{
  "num_hidden_layers": 10,
  "hidden_size": 96,
  "n_experts": 128,
  "experts_per_token": 2,
  "d_expert": 48,
  "d_shared_expert": 0,
  "hidden_act": "swiglu",
  "moe_layers": [0, 1, 2, 3, 4, 5, 6, 7, 8, 9],
  "router_score": "softmax",
  "normalize_top_k": true,
  "routed_scale": 1.5,
  "balance_loss": 0.0102,
  "balance_bias": false,
  "router_z_loss": 0.001,
  "n_groups": 4,
  "groups_per_token": 1,
  "init_std_router": 0.0214,
  "lr_router": 0.000297,
  "num_attention_heads": 3,
  "num_key_value_heads": 1,
  "head_dim": 32,
  "vocab_size": 16384,
  "norm": "layernorm",
  "norm_place": "out",
  "norm_eps": 1e-05,
  "positions": "rope",
  "rope_theta": 500000.0,
  "rope_fraction": 1.0,
  "qk_norm": true,
  "attn_scale": 0.177,
  "tie_word_embeddings": false,
  "parallel_block": false,
  "init": "normal",
  "init_std_qkv": 0.0737,
  "init_std_o": 0.0165,
  "init_std_up": 0.0737,
  "init_std_down": 0.00903,
  "optimizer": "adamw",
  "learning_rate": 0.00362,
  "beta1": 0.9,
  "beta2": 0.98,
  "weight_decay": 0.031,
  "lr_head": 0.00939,
  "max_grad_norm": 1.0,
  "warmup_steps": 440,
  "schedule": "wsd",
  "decay_fraction": 0.658,
  "decay_shape": "linear",
  "final_lr_fraction": 0.1,
  "batch_tokens": 32768,
  "max_seq_len": 1024,
  "doc_mask": true,
  "train_tokens": 245100000,
  "max_steps": 7480,
  "dataset": "wikipedia_en"
}
Below are experts of layer 5 (counted from 0) of a mixture-of-experts language model. Rows are named router (the router's row for the expert), gate (a neuron's input weights, with its number), up (a neuron's input weights, with its number) and show model dimensions 0-95. Each number is 128 + 24 x the weight over its row's rms, rounded and kept within 0 to 255. Numbers have three digits each.
After each expert's rows: "mostly gets" lists some tokens that are sent to it at least half of the time. This comes from a sample of Wikipedia text that the model never trained on.

# expert 86
router:116133153109178105127122092106141120105108118113097097140092100119113138119111122170146149129080106151142162123151180117121154125141147158145155169167148090155141104114114129169141114162141111129150160117152087169133126149140122116142134145098062143122159122092142158120142101131106109099
gate0:177153118118128111116111095127072144108120123108104114107122124149142114142094120125126119147057103160134190101088128175097153105136128118149142168112183167117133155139156140127132134109167130123138140121098162151117144104136127139122123135120126149132175098094124138099136112124181133155
up0:184125130125126127137131151142067145115148171058127097074124121145138135140107117139111130139091113150141183120117090152107148129117131098116144108125142128074136133131166120159090130130166125125152136108121143165137128094141143143130147141145148141174137126120065145116141099132172143135
mostly gets: "″", "′", "°", " th", "า", " Kath"

# expert 108
router:140169175127127094121115110137145114100132091097100143118103112120112143094117149142081147087107097147136135154163114145106149129143160133159152147157185124147143100072103123148163083156134105159157157117183131150132151156144150127143116148125122167120136112107109117124137090101132110121
gate0:173054104157125179127125141138130138125156121157118131094134141143151114111179134100126098108085112123113120154120103144103135146092138128151099152147110116087103148124156106132126110143122103100112128114087167126131173127131152124100109124130103176182153164146128131125091100114140144154
up0:116206129100138082130129117126144109133112152118131151145100118102131137148126101124148149167175153153137157104120133081159112095155120134096164122088141143160154134116098145130116145133127132153129127144151088127130094126134091111138143138125156094070097102120105117139176165139094133099
mostly gets: " Lemmon", " positive", " mic", " approved", " gastropod", " Due"

# expert 2
router:116121177126168098154111103137124122093105110107092118096105111127134169092094143194107117097100094121152147123147152125088126126145177121141160163146164105129152120117105128183137099137142134141130146126181114159151137133119150081146144156125105159126145105117146133104119103111128104125
gate0:139129145165122125119110139075114134089167149081077118139139104142125104114107108128140103079100132132155122080136146126120132144187152135143120156113138105170122123086138070122142086132106107152121108146124149175114123144121144137143132183115118110155127084140144122122139117122162117088
up0:103097130162129149124126157073118154093152156118105138108150131123158098136065099134168084088118147118140120093131125117145111129163132113131102138095119126174105154110134097118124096109117132143133109152130160165116111153106144157125133163155113097154120074163141097133144122154143122080
mostly gets: " Atlanta", " Miami", " billion", " Baltimore", " Cincinnati", " share"

# expert 101
router:125139180140143085168129126116125104108122136097087126144089102119122152082100171148106132115112129114158135113159131145093148131139148127121178120158170094141137112131151116172164104159110133129178147118135126160175161162145109090155133139102127153124134130094138172123121103105125119104
gate0:137146164131127110146087138120162182164154114076143099122084148114114136115102137120115164154148122131154197121175141129133115133107131158109155171139148109126122101120128144145144047122122140133129132086152132142105122166126078115124106142130104158127107128101092122136112125136109120141
up0:149128132117161114133161089116109120093111113145105152104162109165101164153131081154102146104095101155145107160105143110112162098170137141166109146165133149144109115098133109145130149144159104166121156142154119148114147117158154147141122158128111144160153099144162161091103123092111108093
mostly gets: "ali", "akh", " Islam", "ar", "agh", "ā"

# expert 37
router:147163152120157120162106105124148101095124113095138114146084111125086148100099172172092164120114093106170137149138151129106148100144163139138173135147150115153123108093125120155161086139127148125131145113162080162131164148137138132164121142116089152144128107129147135099088108119127110118
gate0:093136150127118136150193104156159080117106136126136102135128097072114128148142136103120105081090138132116148155146144115071126141119170134141134159148135093143126107131122112173112145142117129134130144157158139124155136164139082109132111138098127141079133110118130197132127094136092129125
up0:127098132171130118149159132109110129118121130169126141115109168111143148098118100154118123167163123114144108129162136164148161150123135170116151130156163128067174067092167164076097129114144125126144151108124093129120136099120153057146118132130133107120127124108134151109139109126128120123
mostly gets: " over", " under", " ENG", "with", " saw", " spent"

# expert 11
router:124130165145179108139106097121125133131127083106104128117102085106127152083146136152110130118097122131140111149138123087101135144146157155118177142145149105134138120082150127166126086156130115168121130123172073163145138138163144112155113155116120166138139124089169131111104140114128120069
gate0:157126133120134123138079130180158113159155118133098118126069131165119169078119088130129104140127125076092135146139138118119117129118117112122135114129159142113084136150130128110145088134147148158184124151106150180111120141105084110156122146130142096136123125114154130111186157156145105129
up0:172117117116111134139097142180153131160142110156115120118097125146124163085131085109160105155136142073096131138138109109146100167101128124110152105121163147121117142152108133129133123125139143163175099146107110171117117145110071088133111139146150102129106147127165116123185145160160114132
mostly gets: " Py", " That", " financial", " good", " Died", " low"

# expert 41
router:135140163131150111132117107099121099117103109104100119110105119126100155087085132170134145105102078120186159133149127159121151114135136153170154162162144104147128112080125106164151112139132122140130169093140097166161148142148140124159130130093096143167144106128150125100144088102120123101
gate0:142149139144125091151166119096160102123108117098091119120118050170104150135148132114102141157112129157147120104132151099090176152150150138154140088126120124160171122086142153168150124156121115128129128108166109114144137103155134115153084148146124144130151103105139133082105139113102121108
up0:163125104130087117140135161104132117111137147099145136160106122129113148160130144137105139105176137153126131087096086119131139175139132167185106132111094109153141150085165159140128120143097082132071145170157166090104098099125104143104145131138114118114141143137133127122123105107123138089
mostly gets: " At", " Ren", "At", " renamed", " premiered", " into"